Weights of a small mixture-of-experts language model, trained from scratch on English Wikipedia: 10 layers, width 256.
Below are experts of layer 3 (counted from 0) of a mixture-of-experts language model. Rows are named router (the router's row for the expert), down (a neuron's output weights, with its number) and show model dimensions 64-127. Each number is 128 + 24 x the weight over its row's rms, rounded and kept within 0 to 255. Numbers have three digits each.
Before each expert's rows: "comes before" lists some tokens at least twice as common just after its tokens as in all text. This comes from a sample of Wikipedia text that the model never trained on. Tokens count by the router's weight.

# expert 8
comes before: " |", ";", ":", " |\n", "%", "ick"
router:142151124159108116121099166120085126134155150106119091142117109119143127114120114109137124149108084144156182134155145154146071121103120119129114138135121122153146166124110127169173155143143123
down13:116140086116117100124107101114117136116144159118133128160141103114112129104151094131072136109086127132126129136117144143132141163140103146127137133187153114108131151141140142151135157161125141
down14:093106145092119110143114128120153147181146147089082135148166150101163096156116137138142148088150107132098112153106162143079147110088120151099153099114173097143163134133144121141138124136125133
down15:113129152098139136140134127076192096140108169144142118099171073083131128122140114129095135134127115099103119139125099093131091129117103118135101107132133087144068141151133119106136118114133081
down16:106170113132100091099085120116117110149136147125120143156105134130141097093141130104175099145164120098083148120143170138111144133145155145089154125103139127117158146145125148135107115144098070
down17:122178095158182138137174125072147118126126137140141143145142145101158138116129072137134127085114076154128155101132146110134101169112129097122159123115094095146101126130108104101117140134118175
down18:085094131151156092099152122168128136132085173122143115117077094134148099152127155120127125182125106153153162104126127128140127135098154184097150144157195130124124091150141160156127129087103135
down19:111114129100080148169114142145144155135125130167123127090145140120088189125110130158118136125136094112158115127142149121143111079160096112146133084139148123110099102132146119141070091155103138
down20:154121139133100142137150113143138150120151134120132170126114098125143143098081095151185165120119134073174134132106123109162110150123126100099183118102126069101125109135137145096144131122123104
down21:155142130128143117096093117151121155111120157133123153129155105109139151143104099115150084064119119154157175110095162120132130148150165130104154132104169095120150089118140168103166106125124092
down22:133170172124155093148125128120172167101120146165152093094175147121117099098149129142127104114123176132102089147168182142135123095144108130110125140155106124167129146134082149119106153119141143
down23:116118142093094122101118114119120113132139156179120168136090156154129135151085163131095165119126097127159121125149132151159133113153119128108137138119142150144147118127110120117112135115159104
down24:107111141143104164106115123175121138141108129114133114079158136108167106139157152148119184165113112089121156160085124122091110166083139121149145120131105075137139099158168172111108115175134121
down25:127155123114158084138092137098144138116089128133163076157094154127151135110102119184158177142172113170153156062132121118114111179128129108137118112143090111123136144126107102115142150103111135
down26:105059154124140135151124118129127169143119135102149138125146142164092154126114149147130148172119133135120137160116172126075115085119112105116107065116141176091138114141155116153104081116165139
down27:157116130135131077100105149158183146145147158142128155149196148123135117105169136162122103111110154123121156127132123075157144118151117196140107097178137124085138120156142148171124129125149112
down28:152119114146142125147124165123105135127135138177124093091112169083164133149172118145144121098171131089152122156137142135105124122136097113102155095112145096165158112135131130113151150125125109
down29:163123092139140139170133080107098088074120107150110133122123146177120105149103168168108104134122137093103092157144178124176149126113052108132117111164144135115086129120126142102132111089152138
down30:133166121137187146136067123119122121142143094088066113148129139121114137130172138146128123131127142136144131144107139150141143116118143111078139130107148184151109084095102104165079138137132155
down31:112136140094113117150145169122114112108136138144187121122141126144121179148157128166154120111098151146106141117127115116142147113145155139098121153156100143168138117184131134169093135098111164
down32:103161118087089124133141111093130113117094123102144131104115163170117103116108132137106108139132144182123130147106104110128110170146104134172109144132097134134195111130133102113143103113103127
down33:152109092149115122159171137156135180133137109145101166126161130113147150118115168119149157133103115125140090136118138133112105162113074107120133162131142097119103139162115113129119094110138138
down34:160119120147143175145138119087103168109146083145169141152122093123174137166161148137126112145158153117150077163144124148080114149080097124111149174104142129125139117153110169160120102081125142
down35:122171144150122140166145137115112145121120131114146129145123125123120101152114090103128079158097191131145142104153106118167123121179124112120143153120092172124139148138133110124105162111123122
down36:111119144115145124134141137112138107167096095141115109122127122165176148137131132131139138169148136160154117111152132101110089101107157125111091110121111123120173137147130123074109141119142105
down37:082200131123127103131128140134117099121210111149119136143110119116102151126108141151110061094104129167139141144133150127156093098165110126118131111115131145119119144088207131083161117141131167
down38:140126136138128110170109121097111127178117117096158115158134136116152101105146140131120168102116129130134143088170101143130147101095093145166128109110091147072100089113126127146142118103125155
down39:116072164184180139089130131149155147155131154144148116045142087105134106138168095106162102146171141155140146139112112120115137108121153087147136108123119116138141112112147121132092139093122168
down40:105114139130159103130076136094141149128102123095100128126098105128143115064152166122173151121147128126163165113184149171095122140130166119115128094137139110150105132158101153130098126151109169
down41:135154144133122145110117181105114099150128179143151060114133129171132114075124132167147103124116127095106166078139141135151105129122135113115081156137085107104137102144131117121164130144165092
down42:119153116108084142103104091122153169135157150114104123146133121084108127103126126165147093139130148159145142141141130090131114140152147203147099106131125161137102112115116119124122130107074125
down43:129137144130134124159132157119178104126140122077112179136159113163133152122141127127125111150125140125113136154127156128111111134143103136121112168159100102096160103116134126125114129145119147
down44:157141120135102134147114148077093143087143080102111126141121117099150116122134189119119121122143126113168133129093130152100123165157139096166125115190136157127124109094116121152133083122098087
down45:092146096129095075152144118119142170166123104097108129147086177131168167146127101116174159124094117115140133127123160146124111159118159131121123109129160121159174160116144086125150118171131138
down46:118127094106142143149130117152133108141131144094097104092135142101168197135145137112141122126155135106097109151133136131121117151125155090096143134085105127131125151101104065124124086081098151
down47:145145091180128125155089104148158152190110166101149123148114125085104125139132120127138153149146130092146126104105190134129150143108135121116141102129113112119163142159143143153050144116147124
down48:168113090146133114131104103157120142121145163136102123145103136146147130181102126112097136158136155118172132137146157147093147151128127129125151113137116165158153125094091147135174090147147126
down49:122120162115131109147148093145142152095184111151119130137171152171159118135143136151177140119102152123153086191169117108144170117171121151123132121112177084158125147132136148115129153126106076
down50:145175110117144129128133128150109128134106133128139140099103103105121094162144136181113094138129155096099162117112126137123144121102149170132155145114125101081084114100119110153091135099097114
down51:118123134116153107098089113123108094138166164170154116118126132145107125139125107138134147130139151136120133149133118122125129145138133131178128125115130143105153157117130115097164131152125118
down52:145182113154091112132102112188121112128126185094083136101121137124123136162123141145110132176134152109104179095129119162125139127135124136134140096129138117097115121121166148147097132111122115
down53:102108139116144130159108143140160098184163152096165148183109160140142132111122113139123083134094130095134138144133143122153165146178135133106135135097139142156107117111144101098144145143147083
down54:161148109121167146134091129125118088150108147118121139146120137103151156114124142124139101135127133133093102116116139149115153116123110131130110115130101153105115089147094163171167170102138141
down55:147122106150147092140124100142121143142148095124120132111116097106101123139105147156126181129150140102130107142092098135156120122118130111140133076084157092088106132164122121152137076106124137
down56:137186096104092142143124149142140104128116105131130148094162108100107127135126123125151132167111139156153127153130100128089097143117125135150171118129139138155116172113115121144150123181139109
down57:100156114160133170081112103122143181153129104100120076173111161104163141132145120155165147120121107146130185148129106110135100155134124153124132113085156158132085143131150137140148181153110122
down58:147156164097109101146090140082108135129136116105145081145133118130159087171179109164117153136152082116206128096114145135101135096123124094100153135147106126091117140111125095173117108147119125